Below are experts of layer 6 (counted from 0) of a mixture-of-experts language model. Rows are named router (the router's row for the expert) and show model dimensions 192-287. Each number is 50 + 10 x the weight over its row's rms, rounded and kept within 0 to 99.
After each expert's rows: a language model's description of what the expert responds to. This comes from a sample of Wikipedia text that the model never trained on.

# expert 13
router:45 47 48 49 54 56 53 42 53 43 51 57 53 35 60 51 53 52 58 63 47 60 41 40 39 43 52 55 38 47 36 50 49 64 54 62 48 53 45 43 50 52 48 38 53 40 48 41 44 28 55 32 50 45 71 53 69 54 34 36 60 50 49 66 59 48 39 39 57 49 63 66 52 30 38 47 61 50 53 62 51 51 47 56 46 58 40 49 64 43 56 43 45 42 46 45
Lists and civic terms. Separators such as and, commas, pipes and semicolons in lists and tables, plus civic or geographic words like city, census, railway, London, sub- prefixes.

# expert 7
router:67 43 61 57 60 57 47 31 32 30 22 34 50 42 47 63 60 39 37 50 46 68 56 53 49 43 45 54 48 47 45 59 45 51 43 38 50 60 33 65 38 42 47 26 67 41 54 53 42 42 55 57 39 59 64 55 56 57 60 36 47 44 28 64 42 29 60 34 43 61 46 51 43 38 41 45 62 29 58 42 47 71 48 57 51 53 58 36 63 49 38 32 60 38 48 43
Section and line starts. Early letters of section headings and sentence-opening words, as in ==G-e-ography==, H-is, It, See also, plus table row ends and pipes.

# expert 10
router:64 48 50 50 51 56 63 37 64 45 49 55 52 38 60 50 49 43 36 46 38 53 62 43 46 40 57 67 53 29 31 54 43 48 36 40 67 42 48 55 68 59 46 36 39 24 56 36 35 50 45 47 45 49 39 61 59 58 41 52 66 59 40 55 41 34 56 55 66 56 52 41 52 47 52 39 57 45 50 60 50 66 46 49 49 44 54 60 46 33 39 51 53 38 45 50
Mid-word pieces like it. Inner word pieces such as it in heritage and guitars, ic in voiced, relig, phys, or in Colorado.

# expert 0
router:51 57 41 50 36 54 29 36 39 54 41 59 34 38 56 30 53 50 48 56 51 62 50 46 36 48 58 55 55 59 54 28 41 59 56 50 48 46 38 49 61 48 52 29 60 42 34 47 51 53 51 54 55 47 77 38 57 51 36 51 51 44 32 51 61 47 59 51 70 52 50 68 59 36 29 47 72 40 55 43 60 57 46 65 38 58 58 55 48 36 60 44 51 21 53 40
Prepositions after content words. Prepositions following a verb or noun, before a noun phrase, such as in, of, by, from, at, during, under.

# expert 8
router:47 51 64 39 49 52 47 43 43 67 48 48 56 43 41 62 50 51 64 40 49 52 66 54 37 42 55 56 60 29 51 52 56 53 41 55 52 55 39 51 62 41 27 46 52 24 41 45 43 49 36 45 43 49 59 39 60 60 53 38 73 55 54 50 53 41 51 51 48 57 50 62 73 61 34 43 56 39 56 72 53 66 48 47 45 37 59 43 49 40 41 52 41 45 45 59
Mid-word consonant pieces. Word-internal fragments after a first syllable, such as b in scrambling, ph in lymphoma, mercial, vironment, plus table bars.

# expert 14
router:48 45 69 40 54 60 67 49 42 52 21 40 50 45 57 39 43 53 54 52 25 49 50 42 45 48 41 57 36 52 48 42 51 57 40 35 60 62 50 63 48 65 44 26 48 35 54 67 64 49 48 61 55 48 49 43 58 49 50 49 56 47 38 56 59 48 46 45 61 58 41 64 59 30 50 49 61 55 53 53 62 57 50 35 42 44 45 37 58 46 47 39 65 34 63 53
Infobox field labels. Field names after a dash in infoboxes, such as Born, Died, Title, Fields, Thesis, plus the, quotes and heading marks.

# expert 9
router:49 42 64 49 49 55 43 29 30 68 38 43 65 45 62 61 64 61 52 43 45 49 50 45 34 37 57 56 51 42 39 56 51 54 49 50 50 57 32 50 49 53 48 43 48 46 29 54 55 49 28 51 50 49 54 49 62 56 41 30 53 50 31 58 53 41 39 56 62 45 37 41 52 46 34 54 60 38 62 57 43 49 36 68 51 63 62 23 49 48 49 33 58 49 41 46
Clause ends and connectives. Sentence-final periods and commas, and argumentative words and verbs such as because, such, however, said, as, remember, account.

# expert 2
router:72 47 49 56 42 59 66 49 40 52 53 46 47 26 63 41 53 68 53 55 36 62 62 60 35 26 45 43 52 48 50 42 50 49 47 50 40 59 20 51 64 54 37 44 61 30 54 56 56 47 54 49 45 56 45 34 59 45 56 46 42 29 25 62 62 50 41 46 43 46 66 56 52 60 52 55 46 33 45 46 56 56 53 64 47 47 33 52 63 30 63 38 49 40 56 32
Ordinals and chart vocabulary. Ordinal words and music-chart terms like second, third, album, peak, platinum, plus mid-word pieces in tables and numbers.

# expert 11
router:66 33 46 40 45 45 40 54 55 57 41 56 47 48 47 56 34 47 69 64 51 59 50 42 47 51 59 48 45 64 64 42 54 57 42 53 52 50 33 48 41 36 52 30 52 42 54 45 55 34 38 60 39 69 43 42 59 54 42 40 48 43 51 39 34 36 53 56 68 61 46 63 48 62 43 41 41 43 58 71 63 62 50 65 58 52 55 58 58 47 48 36 52 65 68 45
Sports results tables. Pipes, win/loss letters, team-name pieces and player names in sports schedules and result tables, as in W 114–11, New York Yank-ees, Nugg-ets.

# expert 1
router:68 40 47 47 50 31 47 50 53 48 43 49 41 27 70 57 53 49 45 57 44 45 69 51 40 55 53 64 50 47 58 55 50 72 58 57 44 46 41 61 47 44 54 39 55 45 50 54 59 41 37 46 29 48 69 39 61 50 36 48 54 40 34 65 56 54 40 60 64 49 49 53 53 31 51 59 42 47 63 44 54 64 28 67 57 39 35 57 47 45 62 63 43 36 49 46
Age and common nouns. Common nouns and word endings in demographic and biographical text, especially age in median age and at the age of, plus week, country, children.

# expert 4
router:75 49 61 55 31 45 46 55 50 59 54 45 34 52 55 57 27 46 62 54 54 53 46 37 46 22 51 57 55 45 25 49 47 44 48 51 43 64 47 49 47 51 46 51 61 36 52 53 55 55 59 63 62 35 52 34 50 40 72 56 65 54 34 50 46 33 32 51 57 61 61 58 52 37 58 44 46 47 38 52 61 76 56 57 49 38 55 45 65 47 62 55 43 58 40 51
Punctuation in structured data. Hyphens, slashes, parentheses, colons and line breaks in infobox lists, taxonomy entries, coordinates, climate tables and formulas.

# expert 6
router:57 36 61 52 41 47 49 50 47 68 50 50 42 53 73 49 57 47 52 38 50 59 60 47 21 48 65 54 54 43 35 44 41 51 34 40 44 46 47 38 68 62 32 41 59 47 42 37 41 44 22 39 37 66 44 53 61 44 54 55 43 44 44 62 48 61 48 45 47 55 48 69 62 60 32 33 44 50 34 57 54 52 45 50 35 45 51 60 53 33 55 20 55 47 45 46
Modal verbs and h pieces. Modal and auxiliary verbs such as would, could, had, never, and word-internal h pieces in names like Copenhagen, perhaps.

# expert 12
router:52 35 55 51 40 53 63 43 41 35 27 48 57 41 55 51 60 49 51 34 38 49 53 50 43 44 55 55 47 54 34 43 63 50 38 42 28 46 60 39 41 58 38 32 66 52 48 44 34 27 52 36 54 59 76 47 71 53 26 50 55 37 39 53 51 60 49 64 71 47 53 59 58 30 41 47 63 57 64 50 52 57 36 71 48 48 50 53 48 58 56 30 57 26 58 41
Nationality and military names. Capitalized proper-name words like World, German, Army, British, Soviet, Royal, Force in war and military contexts, plus p pieces.